{
  "n_layer": 11,
  "d_model": 320,
  "n_experts": 160,
  "experts_per_token": 4,
  "d_expert": 160,
  "d_shared_expert": 128,
  "activation": "squared_relu",
  "moe_layers": [0, 1, 2, 3, 4, 5, 6, 7, 8, 9, 10],
  "router_score": "softmax",
  "normalize_top_k": false,
  "routed_scale": 13.6,
  "balance_loss": 0.00597,
  "balance_bias": false,
  "init_std_router": 0.0332,
  "lr_router": 0.00057,
  "vocab_size": 5202,
  "norm": "rmsnorm",
  "norm_eps": 1e-06,
  "tie_embeddings": false,
  "optimizer": "muon_variant",
  "lr": 0.0111,
  "beta1": 0.9,
  "batch_tokens": 262144,
  "seq_len": 256,
  "train_tokens": 2077000000,
  "steps": 7924,
  "dataset": "wikipedia_en"
}
Below are experts of layer 2 (counted from 0) of a mixture-of-experts language model. Rows are named router (the router's row for the expert), down (a neuron's output weights, with its number) and show model dimensions 0-159. Each number is 128 + 24 x the weight over its row's rms, rounded and kept within 0 to 255.
After each expert's rows: "comes before" lists some tokens at least twice as common just after its tokens as in all text. This comes from a sample of Wikipedia text that the model never trained on. Tokens count by the router's weight.

# expert 25
router [125 113 137 119 146 127 100 133  92 122 195 143 124 124 130 161  81 105 144 184 129  97 120 178 115 163 130 161 108 128 120 105 146 138 108 141  99 135 173 128 159 103 129  98 104 124 133 107  97 122 135 139 186  88 192 126 151 149 124 102  92  80 134 109 138 105 153 147 104 100 133 106  98 137 115 120 175 146 167 180 125 148 124 163 173 126 126 132 167 130 145 135 130  98 146 177 147 142 132 145 143 128 101 101 127 115 128 155 133 131 166 128 127 120 137 127 107 102 148 133 163 115 127 136 122 125 107  96 131 152 117 122  92 183 130 126 145 135 105 139 117 133 160 115 102 100 151 140 132  99  76  98 115 123 135  67 143 119  98 183]
down0 [ 94  83 157 137 120  97 133 144 145 127 135 114 103 123 129 127 124 122 129 144 134 148 170 148 109 115 143 120 166 144 159 142 149 125 119 120 149 168 140  93 137 143 130 144 105 125 110 114 123 160 129 124 127 148 125  92 169 114 141 114 141 106 149 112 100 135 137 134 113 131  94 144 100 108  79 116 157 132 145 154 159 169 115 124 129  62  95 135 144 111 124 148  70 148 112 151 112 176  89 176 117 112  89 144 122  81 115  65 191 156 177 108 134 102 154 101 114 123 125 149 137 141 122 128 139 138 162 104 111 148 145 135 135 124 145 118 108 143 123 150  97 134 109 114 123 128 132 107 103 179 138  85 119 104 104 144 128 139 122 126]
down1 [127 136 127  98 147 133 130 137 112 134 129 105 110 153 160 174 121 118 139 125 147 132  82  91 122 147 114 138  97 127 111 121 118 112 159 126  97  75 139 131 107 140 108 154 119 120 115  62 149 130 111 134 180 115 132 125 117 126 156 120 105 126 149 121 139 106 132 142  99 154 121 116 171 134 137 131 147 142 157 133 121  87 146 100  64  95  94 158 127 124 113 103 133  74 159 122  89 113 149 112 147 115 109 144 178  86 142  92  97 130 104  92 104  96 124 164 113 130 110 114 148 121 121  96 150 134 106 181 184 139 112 139 135 122 126  79 107 151 142 141 109 113 138 139  96 131 120 119 125 171 130 113 108 154 121 135 161 134 152 117]
comes before: " the", " a", " his", " R", " H", " other"

# expert 63
router [ 84 123 128 140 140 132 123 142  79 131 104 154 137 117 154 154 116 109  87 118 103 113 158 104 121  85 146 151 137 112 120 179 131 149  98 115  86 142 153 109 140 116  88 127 132 119 110 146 113 101 143 143 157  84 164 121 123 117 108 129 142 130 116  96 114 105 117 142 135 140 129 112 143 147 139 133 129 140 155 124 105 145  86 165 146 103 126  97 110 180 137 182  76  76 103 177 110 163  95 140 111 131 105  62 121 114 126 110  96 120 116  99 132 127 167 118 110 107 130  85 137 161 139 150 104 125 148 168  75 185 101  98 143 185 131 120 120  90 140 121 117  94 141 110  99 164 152 108 153  97 128 142 130 148 116 132 180 138 108 146]
down0 [139 109 150 135 103 162 128 116 135 161  82  94 102 135 142 173  97 168 116 128  83 115 172 124 139 123 127 121 116 125 103 117 145 148 144 144 148 107 104 119 140 133 152 122 112 113 152 132 145 117 153 178 149 139 121 114 158 108 162 147 148 168 102 132 136 143 143  89 112  86 132  96 113 147 147 124 184 109 117 128 117 109  86 126 121 125 136 114 173 125 142 122 152 167 169 142 109 135 119 145 119  83 112 116 118 127 141 135 119 140 112 102 106 109 103 144 100 112 107 148  98 108 132 154  91  79 108 105 137 120 109 136 126 103 115 112 101 154  75 158 148 138 144 124 105 104 152 181 111 119 116 163 115 144 123 132 124 147 127 130]
down1 [127 143 118 150 117 134 136 134 123  99 123  96 103 145 132 159 147 127 130 124 145 106 158  69  94 169 115 126 128 106 115 123 110 131 172  76 142 151  93 144 136 129 103  98 141 197 104 101 123 107  81 118 115 137 160  97  97  75  97 148  99  91 112 184 147 149 112 120 145 124 116  89 107 149 130 158 137 143  88 158 114 109 154 146 124 142 119 115 125  82 186  90 131  89 140 100  95 115 138 127 134 133 150  87 184 133 125 126  72 128 104 113 120 124 161 138  81 156 120 162 123 103 144 115 110 118 130 121  96 139 170  83 108 164 122 136 142 153 176 161 176 133 115 148 113 122 128 133 119 115  98 162 105  99 111 129 155 141 143 132]
comes before: " the", " a", " his", " be", " their", " an"

# expert 27
router [151 102 133  82 134 163 132 125 117 146 129 113 127 147 135 105 164 139 141  90 132 160  96 116  97 121 148 183 145 121 118 118 130 123 152 123 103  67 117 114 141 186 144  98  90 103 136 134 102 153 165 121  89 113 128 127 143  87 150 166 159  96 125 136  89 119 117 156 161  83 115 120 114 114 141 121 111 128 141 105 126 131 184 128 138 128 156 127 116 101  99 156 154 122 154 115 143  76 137 148 123 169 149 113 135 102 159 151  87 152 124 158 126 140 136 161 135 145 112 144 121 185  95 133 138 148 143 108 118 142 123 137 104 143  81 134 112 172 149 107 130 112 134 109 154  97  89 154  75 109 112 121 125 102 127 108 171 103 116  96]
down0 [159 121 187 121 124 122 118 166 145  97 112  97  89 102 128 156  79 109 107  98 110 148 144 133 132 156 119 109 115 170 108 117 178 112 151 135 130 139 139 152 147 114 122  87 132 128 131 151  80 130 136 114 158  91 110 101 150 126  82 148 120 122 148 113 108 118 154 142 122 105  94 133 106 143 112 124 121 159 116 112 124 143  81 138 164 117 156 125 142 151 163 135 104 106 170 154 131 149 158 162 102 165 190 121 112 106 179 128 161  90 138 193 130 173 117 151 106 106 157 102  75 122 131 160 145 148 137 104 136 119 154 134 107 101 104 150 148 129 114 121 110 129 112 106 107 114 136 119 122 131 148 153 139 135 102 117  96 126 136 133]
down1 [139 140 101 122 141 130 113 144 103 153 158 128  93 154 138 133 138 147 134 129 108 169  46 103 166 115 140 162 120 101 129 156 115 181 192 115 143 153 139 106 148 146  87 151 116 145 108 126 152 127 117 114 114 142 126 191 105 166 161 120 151 162 107 112 145 124 142 115 132 123 112 114 138 127 139 148 124 144 166 137  63 113 169 102 138 185 118 132  89 145 116 128 132 133 145  93 118 126 100 128 122 127 157 135 108 112 140 144 104 149  64 118 133 139 105  54 125 105  78 146 131 140 131 159 113 135 119 149 149 100 153 126 112 139 139 124  99 127 137 121 121 150 129 177 126 109 132 140 132 127 158 109 114 107  90 101 118 110  78 173]
comes before: "\n", " The", " In", " He", " It", " She"

# expert 97
router [122 120 167 134  98 128 124 166 125 155 135 141 144 126 148 162 125  99 159 122  77 118 150 127 171 156  93 122 144  86 151 106 124 125 138 170  99  73  94 126 123 108 137 159 158 114 142 124 124 127 117 100 158 131  87  96 117 125 124 139 160 106  94 135 135  89 113 139 124 176 114 154  71 144 119 127 126 171 155 104 128 153 168 165 157 143 129  67 157 100  83  84 139 106 151 143 113 120 130 119 147 128 159 111 139 173 150 117 147 164 124 138 123 110 106 158 104 148 107 152 170 148 147  78 105 119 138 155 132 114 106 122 138  95 141 118 111 138  80 196 158 131 121 116  90 144 113 145 119 114 105  93 146 151 128 138 115 127 128 108]
down0 [149 121 124 152 166  98  95 150 109 107 173 120 104 160 159 125 128 114 149 154 118  99  96 134 132 136 139 133 123 163 136 120 113 119 134 151 131 131 125 154 154  91 136 109 102 152  95 185 141 149 112 133 158 136 169 128 150 113 142 146 151 132 127 114 172 136  67 146 148 110 151 155 129 112  77 110  96 140 117 161 136 129 145  77 136 108  90 159 131 112 146 168 143 151 159 115 167 149  89 125 130  84 173 141  85 145 113 120 157 128 192 130 117 122 125 129 123 142 106 126 127 124 122  76 115 135 132 109 132 104 133 151 126 119 141 120 142 123 143 153  85  93 131 124 139  95 113 143 130 117 157 145 110 119 128 108 106 118 138  99]
down1 [151 102 121 127 181 124  97 142 146 123 158 111 166 101 120 118 161 146 109 141 130 100  80 121 102 106 130 145 148  86 133 131 110 113 156 183 106 122 109 128 156  78 134  88 166 106 103 126 133  94 136 123 131 115 157 119 144 133 142 137 129  95  78 103 107 119 178 161 114 123 137 104 139  94 121 124 104 152 181 170 115  98 100 146 134 120 112 137 108 129 124  92 166 133 135 102 153 171 178 166 104 142 139 118  91 115 143 179  92 159 129 190 145 155 138  91 118 130 114 154 136 147 114 138 134 122 121 167 142 123 130 128 131 119 101 119 113 144 134 152 137 122 110 119 124 104 144  96 113 154 109 147 122 140 106  96 145 132 133 131]
comes before: "\n", " ", " 0", " 1", " 2", " —"

# expert 6
router [143 158 156 142 170 166 139 144 119 129 166 136 113 164 147 129 129 130 133 105 119 131 147 114 130 154 102 121 145 157 157 152 136 129 132 114 122 141 133 144 151 122 105 140 136 121 128  88 120 175 145 112 177 118 172 103 139 105 117 116 145 118 146 110 153 122 110 163 105 120 100 103 144 130 135 140 118 104 112 159 113 123 127 169 153 142 111 137 142 146  77 160 136 144 110 151 105 107 136 117 158 146  94 100 177 164 157 156 166 127 129 113 131 106 131 172 126 183 179 143 128 114  88 161 128 127 124 139 150 139 135 108 107 178 118 126 158 141 145  93 118 103 134 101 140 144 127 116  99 146 135 104 137  91 134 163 149 102 158 135]
down0 [163  91 107 125 130 119 148 148 143 160 127 160 138 122 150 111 146 161 160 102 122 147 114 123 146 134 146 125 178 121 121 143 132 111 110 124 161 169 121 155  99 176 136 172 131 151  67 139 139 122 109 154 113 117 121 123 138 138 116 132 124 110 159 127 100 143  99 135 130 145 109 159 111 157 104 158 124 135 120 117 115  89  89 178 126  96 115 169 147 125 141 118 130 128 149 181 147 159 155 140  82 142  96 105 124 132  91 102 146 155  85 184 145 108 131 153 129 129 130 132 134 117 128 157 147  97  72 120 151 147 144 183 117 116 141 113 195 102 109 138 125 149 125 113 141 137 131 146 136 117 137 134  84 114 174  88 137 114 105 100]
down1 [ 86 148 159 171 103  92 129 123 141 108 106 147 125  75 152 119 102 131 110 159 135 136 110 125 145 118 118 136 116 110  78 121 111 163 103 104 121 109  91 130 125 146 142 116 170 155 136 140 110 107 105 104 148 141 154 154 134  78 131 165 143 140 131 138 125 110 157 120 147 105 138 144 106 153 107 134 110 139 111 145 127 124 143  94 111 156  87 150 132 123 128 110 121 105 116 159 112 175 140 127 137 124 126 142 143  98 116 142 160 143 112 122 147  96 131 109 144  74 120 104  98  98 134  85 102 120 137 120 123 131 155 143 149 144 165 145 114 140  86 103 155 112  94 122 103 127 120 138 146 130 100 120 155 173 114 119 172 119 127 109]
comes before: " the", " he", " was", " it", " a", " they"

# expert 126
router [134 147 137 119 129 163 103 128 128 100 133 191 110 122  97 140 177 127 118 123 133 126 162 107 150 139 128 173 166 133 145 116 112 126 176 135 174 124 147 137 108 148  82 163 127 145 124 165 122 145 125 141 147 165 112 142 130 133 154  99 146 120 168 132 128 154 106 149 107 122 105 105 127 106 140 163  65 109  88 148 106 109 154 130 129 141 132 143 133  93 108 152 137  96 112 136 145 138 121 144 144 120 130 121 141 180 107 115 101  96 118 133 100 161 130 156 113 167 149 160 114  91 103 115 136 135 144 135 135 168 164 132 140 161 144 120 122 132 143 120 126 106 152 136 134 125 149 123 107 111 153 113 162 126 113 145 168  98 172 100]
down0 [103 102 122 132 105 140 108 123 131 175 141 101 131 138 131 141 114 129 129 112 146 133 143 126 104 137 142 148 149 152 109 123  94 164 157 113 124 136 131 107  97 120 102 155 101 127 176  96 111 150 148 124 133 146  86  88 104 134 137 107  99 153 126 148  92 102 138 160 106 175 118 113 156 144 132 167 124 119 123 175 127 107 130 138 148 122 103 126 142 113 102 137 128 170 149 135 138 133 179 109 135 158 108 102 159  98 105 147 118 166 122 123  91 120 127  75  88 144 126 146 126 136 128  67 146 153  92 154 156 147 147  98 131 104 122 170 154 113 108 131 165 133 117 140 124  96 145 115 101 110  85 122 123 139 111  97 172 155 146 139]
down1 [ 94 125 145 107 148 134 116 145 128  92  91 118 140 120 108 119 127 126 160 153 157 156 195 111 178 155 123 132 180 130  98 130 126 125 133 149 125 140 101 108 133 134 171 118 143 117 155 111 133 152 166 149 162 146 165 125 136 128 113 143  95 115 122 140 126 145 115 117 135 161  92 148 136 111 128 158 132 128 146 100 139 152 165 129 127  93 131 128 121 128 122 119 119 116 105 117 149 131  95 162 136 148 141 101 121 109 142 108 116 156 133 140 113 148 110 117 159 149 153 136 151  98 158 148 119 158 127 146 152 118 154  89 114 120 116 115 112 157 147 153 148 159 117  57 156 152 139 125 110 123 104 124 117 126 112 133 206 132 106 134]
comes before: " the", " he", " and", " it", " a", " but"

# expert 4
router [168 133 131 114 126 115 101  84 149  99 131 158 112 134 136  76 131 110 128 115 104 104 159 114  70 110 104 121 119 156 111 134 112 113 147 146 133  92  95 128 126 148 143  88 160 128 100 168 129 110 121 163 158 131 128 133 126 126 139 100 162 147 160 140 122 168 158 112 156 163 124 171 143 148 106  89  75 110 138 178 143 134 132 154 164 171 130 178  97 129  90 126 145 138 123 108 136  73 125 127 131  65 148 155 145 150 116 129 107 133  98 109 131 130 124 154 101 141  84 106  91 122 162 106 143 107 168 138 158  86 105 113  93 108 104 130  93 170 145 140 132 150 123 101 138 139 143  90  82 164  91 134 106 175 105 124 122 141 152 162]
down0 [136  85 160 126 157 122  93 144 150 178 129 149 150 155 123 159 152 134 126 126  86 115  97  93 165 102 157  91 123 120 161 174 108 119 200 136 129 124 113 154 110 167 115 107 104 123 153 114 126 150 133 144 128 170 150 141 122 138 138 109 107 129  96 104  77 114 115 136 115 112 184 129 131 122  94 141 171 162 139  87 136  94 140 121 155  91 124 102 130 140 123 133 186 148 117 170 113 154  94 140 150 164 133 143 101 124 113 108  90 100 137  95  87  93  92 145 134  82 131 153 135 162 123 159 158 134 136 141 134 141 146 166  97 166 111 145 132  90 120 136 140 142 107 106 145 112 114 166 135 195 169 145 152  95 150 152 140 127  95 106]
down1 [ 85 127 148 102 146 135 147 143 147 143  93 171 137 147 146  92 140 147 162 139  85 109 133 154 107 146 120 137 113 117 104 113 123 167 143  77 129 136 103 120 129  99 181 143 138 116  86 168 117 106 122 146 127 130 151 128 108 109 110 142 170 102  90  73 104 120 160 143 156  93 150 150 113 116 106 116 136 135 136 132  96 142 123 167 138 119 167  92  73 150 133 148 133 123 170 119  72 109 101 142 144 116 125 110 139 118  92 129  86 140 129 172 129 150 101 130 107 134 164 107 139 118  95 110 123 137 102 126 110 104 127 183 151 131 137  88  97 149 117 101 155 158 110 159 151 137 130 136 154 104 149 116 155 199 121 117 151 104 103 141]
comes before: " of", " and", " in", " were", ".", ","

# expert 108
router [ 90 124 121 156 147 106 109 145 124 118 118 144 122 148 163 147 111 142 112  99 108 157 157  95 124 137  66 148 118 102 112 140 114 100 151 108 122 108 135 134 159 110 115 137 132 140 114 121 127 139 112  95 150 141 153  87 156 156 114  76 118 138  89  66 144 135 154 141 119 102 108 149 144 126 104 142 136 164 174 139 111 104 135 164 113 122 114 103 153 136 113 134  99 132 135 160  80 151 152 166 136 111 102 136 113  95 146 117 131 142 153  89 135 144 172 107 120  94 162  64 131 149  97  97  94 183 103 166  85 107 114 125  87 184  93 169  92 120 126 111 128  84 137 128 119 141 148 125 144 130 121  76 124 136 150 151 106 103 150 128]
down0 [140 127 131 108 126 114 147  98 134 111 160 136 150  96 130 104  97 151 117 121 121 163 111 116 140 108 103 116 119 114 180 140 160 104 150 167 117 122 146 146  93 155 108 154 136 141 155 102 145 149 154 155 147 125 124 117  71 165 114 122 157  90 151 193 115 144 129  64 119 112 125 130 119 123 109 134 139 123 129 117 107 105 121  97 142 177 116 131 144 162 108 103  92  69 117 128 127 118 164 128 138 136 128 104  99  84 166 157 155 114 123 130 153 173 122 152 163  70 176  88 137 119 125 144 139 158  84 105 167 130  88 123 106 131 114 190 150 186  72 125 119 117 110 154 132 137 139  82 113 174  91 104 112 123 125 166 111 156 131 153]
down1 [148 103 151 160 150 121 110 140 166 155 150 150 146 105 119 156 134 162 115 183 169 143  92 123  87 153 100 165 108 174 118 142 142 146 140 109 145 122 137 117 148  94  57 119 163 117 114 147 103 131 137 120 142 100 128 141 104 100 157 120 142  97 125 134 130  74 128 151 159 122 118 106 143 143  98 121  88 135 100 120 102 182 147 132 153 145 128 128 133 147  95 142 133  31 147 115 130  91  92 183 173 139 138 124 140 100 154 138 140 139 192  75 107 109  91 136 125  94 116 128 147 120 139  72 167 110 133 176 132 116 126 100 111  91 126 167 138  99 135  93 127  90 116 134 156 160 134 119 117 104 111 139 100 149 134 101 128 146  85 123]
comes before: " be", " the", " have", " a", " make", " take"

# expert 110
router [137 105 162 142 164 107 117  75 156 139  98 138 108 132 127 167  94 137 136 186  86 100 118 117 135  93 136 153 130 143 103 103 100 123 128 130 129 157 108 151 146 113 147 138 170 142 116 125 128 129 123 173 151 156 134 139 126 153 140  88 134  65 173 119 154 144 134 117 106  93 113 125 162 140  87 150 137 123 114 163 190 139 158 141 126 166 161 161 162 153 120 126 162  83 144  84 143 105 122 154 123 137 157 159 171 182 110  75 110 191 134 133 133 155  99 121 159 132  89 136 138 154 127 159 119  80 126 125 145 115 120 109 124  83 139 113 135 104 154 142 135 182 124 159 119  81 113  77 133 164  86  95 114 163 109 127  98 101 125 101]
down0 [ 90 151 121 113 143 138 143 151 134 140 132 144 152 117 135 158 155 140 134 112 133 112  89 156 135 138 155 132  64 114 120 113 122 154 170 142 130 136 161 111 151  97 109 156 114 134 167 120 110 102 121 131 146 102 137 142 130 102 150 131 107 137 134 113 136 162 109 148 154 136 134 149 122 105  93 155 101 104 127 139  95 147 119 135 141 146  97 102 162 139 140  95 130 159 178 125  80  92  93 130 117 136 131 145 146 138 140 143 137 105 107 121 135 103  85 107 142  75 131 129 143 134 112 138 106 164 167 154 144 104 139 133 139 167 116 172 218 124 125 177 141  66 170 127 128 129 137 122 133 190 139 149 121 100 130 118 104  93 152 123]
down1 [116 125  89 148 145 143 130 144 145 133 181 119 123 113 152 133 107 120 142 137 160 133 126 144 140 136 127 116 115 198 140 130 103 119 114 120 106 127 125 193 133 143 127  99 105 121 105 101 134 114 125 112 150 112 126 150 164 135 141 152 139  93 113 114  72 202 117 104 154 141 116 159 123 131  93 104  96 140 123 130 137 104 120  82 112 118 131 119 121 161 110 171 157 166 144 144 119 168 113 155 142 130 144 130 175 151 114 128  99 125 103 131 139 138 146 154 114 166 101 114  91 122 123 139 168 125 110 134  78 113 121 160  96 139 130  96 103 110 119  82 102 140 143 158 216 154 145  98 113 164 143 136 156 117 134 160 138 161 149 146]
comes before: " of", " was", "'s", ".", " and", ","

# expert 64
router [ 97 134 163 125 151 121 117 149  79 126 131 126 148  96 121  77 109 147 100 175 106 114 158 149 142 143 136 139 120 112 139 154 125 139 134 150 144 142 114 135 116 115 143 164 129 156  82 126 107 137 106  93 102 112 134  86 147 160 135  77 114 137  96 112 109 134 119 115 115 122 113 158  91 113 140 129 154 153 131 132 127 112 135  88 138 118 142 144 150 137 144 143  92 151 127 155 145 118 110 115 126 104 127  90 179  87 156 152 115 111 140 102 119  80 129 149 126 110 113  97 164 142 119  88 142 133 156  95  93 123 118  92  91 139 136 164 145 161 107  92 142 114 125 117 141  95 158 135 155  94 107  83  90 122 138 104 144 108 147 117]
down0 [ 86  96  84 128 113 107 117 142 137 111 124 146 105 163 113 136 101 161 108 120 117 161 170 116 110 142 112 151 128  93 115 147 121 142 106 116 126 135 124 122 144  90 128 182 117 104 123 109 136 112 106 113 151 133 177 136 136 133 128 126  99 139 181 126 151 129 119 138 117 135 116 118 124 125 137 120 120  71 122 130  89  97 137 135 134 129 132 141 130 121 137 100 132 133 144  87 106 141 117 129 134  90 180 107 160 150 146 146 135 123 120 144 126  74 183  86  79 102 140  72 121 135 143 122 131  95 118 116 125 160 154 136 144  89 145  73 114 113 139 170 121 140 109 139 104 153 125 107  99 135 164 141 145 146 133 136  87 124 149  87]
down1 [165 136 129  99 140 116 133 126 108  79 142 129 131 143 158 113 128 115 144 120 167 127  84 127 125 147 111 156 130  91 105 123 129 144 133 126 126 150 172 133 104 109 108 101 105 156 122 126 128 117 127 157 106 130 116 127 156 131 101  96 162 113 175 121 180 148 148  91 110 133 148 157  84 142 113 143  99  82 102 153 144 134 137 147 144 129 126 139  98 126 109 144 151 159  98 124 172 119 121 144 123 159 115 130 115 134 148 136  87  77 138 195 163 147 146 113 161 174  71 114 131 141 142 101 144  90 122 136  85 117 169 129 155  92 106 164 156 121 158  92 132  95  79 163 162 130 117  86 160 129 160 107 171 138 154  80 146 127 132 134]
comes before: " the", " a", " his", " an", " its", " their"

# expert 58
router [145 122 110 143  95 114 175 145 140 125 114 133 138  94 125 132 131  89 152 142 106  93 109 146 147 159 126 139 160 114 176 104 169 134 149 111  86 126 159  93 158 115 128 141 122 133 148 133 129 109 131 148 154 150 168 129 110 168 100 159 134 107 126 185 120 135 138 103 137 104 139 140 147  98 144 101 119 125 170 108 157 113 157 149 146 118 141  89 150  99 154 131 100  94  91 127 113 144 124  99 152  96 108  91 160 151 128 119 140 127 154 159 126 100 105 114 162 127 133 138 103  93 111 122 137 108 125 145 114  97 168 132 141 119  92 128 116 143 100 133 134 130 160 155 117 109 135 145 151  72 148  99 113 117 139 104 132 148 117 113]
down0 [122 108 118 131  88 130 123 141 109 102 136 105  81 108 180 118 109 165 137 111  75 147 134  75 183 165  96 147 144 156 113  98  95 133  99 196  73 101 111 119 150 125 129 125 118 174 123 128 116 100 124  86 153 138 150 148 124 124 151 155 173 167 132 134 114 121  87 120 133 131 146 106  86 111 126 111 141 104 116 110 106 151 114 125 130 122 193 129 157 128 127 131 114 126 104 142  98 129 109 141 131  93 128 122  91 149  99 113 143 100 180 164  99 103 118 132 135 124 129  91 159 147 134 133 154 136 121  98 172 145 151 126 115 127 116 116 100 155 136 119 144 108 134 128 145 115 129 151 116 104 136 145  68 129 145 107 168 128 138  92]
down1 [169 102 159 135 124  92 135 124 120 148 160 125 106 142 123  70  86 147  74 139 140 110 124 114 157 127 103 102 106 138 127 107 136 148 109 125 160 116 141 122 140 114 162  97 131 178 111 145 147 155 111 147 148 162  86 106  78 151 169 138 119 135 122  98 109  99 147 143 162 130 147 149 114 108 143 136 124 131 120 176  85 104  89 126 144 152 137 127 115 145 114  79 137 142 141 143 160 100 129 119 123 125 114 108 150  89 129 146 127 131 139 105 176 102  78 115 108 119 100 114 150 139 150 124  95 134 196 116 152 134 139 155 118 145 155 154 119 158 147 136 143  91 138 116 151 124 124 123 103 123 139  81 156 116 121  92 119 172  90  97]
comes before: " ", " 0", " 1", " 2", " 3", " 6"

# expert 157
router [160 143 103 157 137 126 159  65 127 112  93 135 122 108 100 134 162 124 143 123 110 143 145 155 125 110 143 147 152 155  83 139 117 129 129 146 110 116 138 126 133 135 137 103 138 142 122  89 127 157 115 176 134 139  87 144 169 126 114 115 142 132 113 124 116 121 152  79 148 123 132 136 138 131 110 151 122 105 101 129 131 126 110 132 115 171 140 135 159  81 142 111 159 129 141  92 115 142 155 171 113 121 167 142 160  98 127  89 116 121 134 108 124 115 110 119 143 148 131 164 116 141 127 145 130  57 123 110 187 124 147 141 113  93 156 175 147 161 182 151 109 150 101 131 165 113  77 142 144 199 107 115 135 148 134 149  87 144 166 125]
down0 [132 118 128 148 106 116 150 156  71 113 134 143 120 135 107  92 134 133 108 119  98 146 153  91 125 156 138 106 109 128  92 115 142 112 152 158 102 155 133 150 136 145 127 173 167 113 129 149 144 147 151  95 118 170 146 149 102 168 118 113 174 108 140 127 140 103 155 128 128 100 164 105 131 139 107 128 120 127 119 145 117 141 108 185 103 147 100 100 120 130 140  95 141 148 137 123 133 120  88 102 166 103 121 107 121 103 106 147 128 148 128 134 157 154 110 164 172 147 147 158 115 103 168 100 126 129 144 112 133 129 154 129 118 125 143 154 154 115 125 127 123 126  91 153 105 101 101 135 122  95 145 123  88 143 115  94  87 145  93 120]
down1 [145 147 114 172 121 146 105  86  89 151 108 112  70  86 140 110 167 162 155 129 123 163 156 126 144  89 122 127 110 138 136 126 150 147 169 133 163  96 131 172 120 108 125 137 149 124 148 136 123 139 119 112 155 139 127 119 141 142 139 148 151 154 114 135 149 133  78  99 162 137  78 117 134 140  97 103 133  84 108 132  94 160 142 142 117 131 146 156  77 133 116 126 125 146 126  83 129 122 109 130 149  99 183 109 143 108 124 124 112 145 126  99 142 133 153 159 197 114 130 148 124 103 131 132  92 141 139 108 161  78 142 108 132 160 154 130 104 124 154 123 126 121 178 154 132 144 137 104 147 110 111 128 153 172 134 146 104 120 158 116]
comes before: " of", " and", " in", "'s", ",", " who"

# expert 9
router [104 114 110 127  98 150 124 124 155 155 133 139  85 138 175 117 110 135 116 101 120 137 135 121 128 158 123  84 140  81 124  96 128 112 134 147  94 112 122 117 111 123 139 106 143  99 157 113 117 112 147 132 136 120  83 153 117  90 109  96 143 103 114 161 118 126  67 109  96 172 138 110 141 138 158 120  93 127  83 112  75 101 130  88 108 118 161 106 160 112 141  95 146  96 124 100 135 153 140 131 163 156 165 100 157 136  95 138 141 136 110 113  77 118 101 127 148 130 140 115 113 143 136  98 164 138 155 122 123 121 131 121 127 148 120 157  76 110 103  93  86 148 123  85 109  99 115 125 140 133 162  80 118 126 126 112 160 128 113  98]
down0 [127 161 146 127 104 122 146 162 132 103 111 148 143 130 141 139 159 115 114 120  96 121 186 142 157 139 127  92 112  94 141 135  48 138 153 101 154  81 125 195 115 145 106 154 104  98 148 148 130 162 130 112 147 137 143 133 143  95 160 123 101 135 149 111 113 120 110 162 148 133 141 134 134 117 118 132 112 134 160 112  91 146  90 108 149 154  87 114 124 135 101 127  81 122 106 156 138 110 149  99 149 144 113 106 134 115 102 132 130  84 141 130 135 129 166 136 114 154 166 137 102 126 133 143 115 167 181  86 129  81 122 131 169 132 144 112 143 108 141  95 163 150 107 172  97 115 101  79  73 127 133  83 117 162 119 110 121 131 111 114]
down1 [125 142  80 118 113  90 125 138 111 161 142 100 139 143 105 109 108 148 113 149 119 130 118 117 171  66  89 149 107 136 128 168 149 125 124 170 114 133 135 134 137  95 117 154 149 128 151 121 123  73 141 131 177 136 103 170 111 137 143 111 115 129 158 123 160 108 141 150 156 122 107 138 193 144 173 146 141 111 133  94 104 146 144 107 121  82  93  96 167 104 164 140 134 126 136 137 135 145  94 191 158 121 169 128 105 122 150  99 105 165 121 153 118 147 123 117 131 136 169 136 117 100 150 125 172 160 137 150 155 142 144 117 187 103 123 123 138 205 130 142 144  91 126 131 141 126  94 136 125 121 103 136 128  92 131 160 173 131 117  84]
comes before: " ", "\n", " Succeeded", " 1", " A", " —"

# expert 139
router [147  98 153  85 121 163 175 114 119 140  98 111 162 156 143 178 150 133 143  81 123 130  75 116 152 114 144 136 126 144 138 124 157 126 139 104 119  76 107 154 153 128  89 142  97 117 105 114 101 120 136 126  97 108 141 141 146  94 142 162 154  71 129 155 127 125 118 121 170 140 107 102 133 104 128 155 123  69 106  99 118 154 138 120 127 134 149  95 131 112 143 133 139 105 153 116 166 121 130 162 103 152 164 109 114 115 131 118 112 100 125 154  90 110 138 174 145 147 102 143 103 118 106 150 119 162 129  81 126 175 164 163 111 145  99 145 150 161 122 129 131 128 119  85 130 112 117 126  87 124 104 119 153  94 141 119 146 133 129 125]
down0 [139 136 119 132 106 115 133 118 137  98 129 160 132 110 154 117 139 118 159 117  88  68  99 165 123 134 159 141 113 153 115 137 141 151 133 142 125 112  93 144 146 103  83 121 106 139 119 118 102 129 128 113 133 123 116 109 103 175 145 125 157 155  83 140  65 184 147 154 122 207  93 166 172 117 144 119  94 119 131 147  88 139 131 118 125 105 126  98 124 123 162 111 111 122  63 103 128 145 140 122 101 166 132 127 127 123 116 116 145  65 138 135 120 120 138 147 157 116 119  99 135 113 116 163 102 122 130 133 123 132  84 119 155 138 157 104 135 128 113 115  92 158 128 142 120 118 150 146  98 135 126 142 127 111 159 124 145 122 101 160]
down1 [ 97 132 142 113 118 160 134 180  67 172 123 116 139 113 118 119 110 128 116 143  96 110 131  88 147 147 129 120 135 163 104 133 139 133 128 112 119 126 163 136 100 169 162 147 121 128 165 143 119  86 113 169 159 106 129 124 166  82 119 157 129 105 142 150 140 147 125 143  90 125 137 118 112 112 138 119 117 176 124  98 118 135 107 169  97 106 147 154 178 140 199  85  96 138 124 149 135  97 111 194 127 139 159 124 131 152 117  92 142  98 117 132 141 124 116 174  99 139 100 129 115 122 118 129 131 144  92 137 149  98 120 117 111 128 124 131 134 115 140 133 121 125  89 112 122 101  88  79 113 156  89 135 116  73 161 178 120 164 150  80]
comes before: "\n", " The", " He", " In", " It", " She"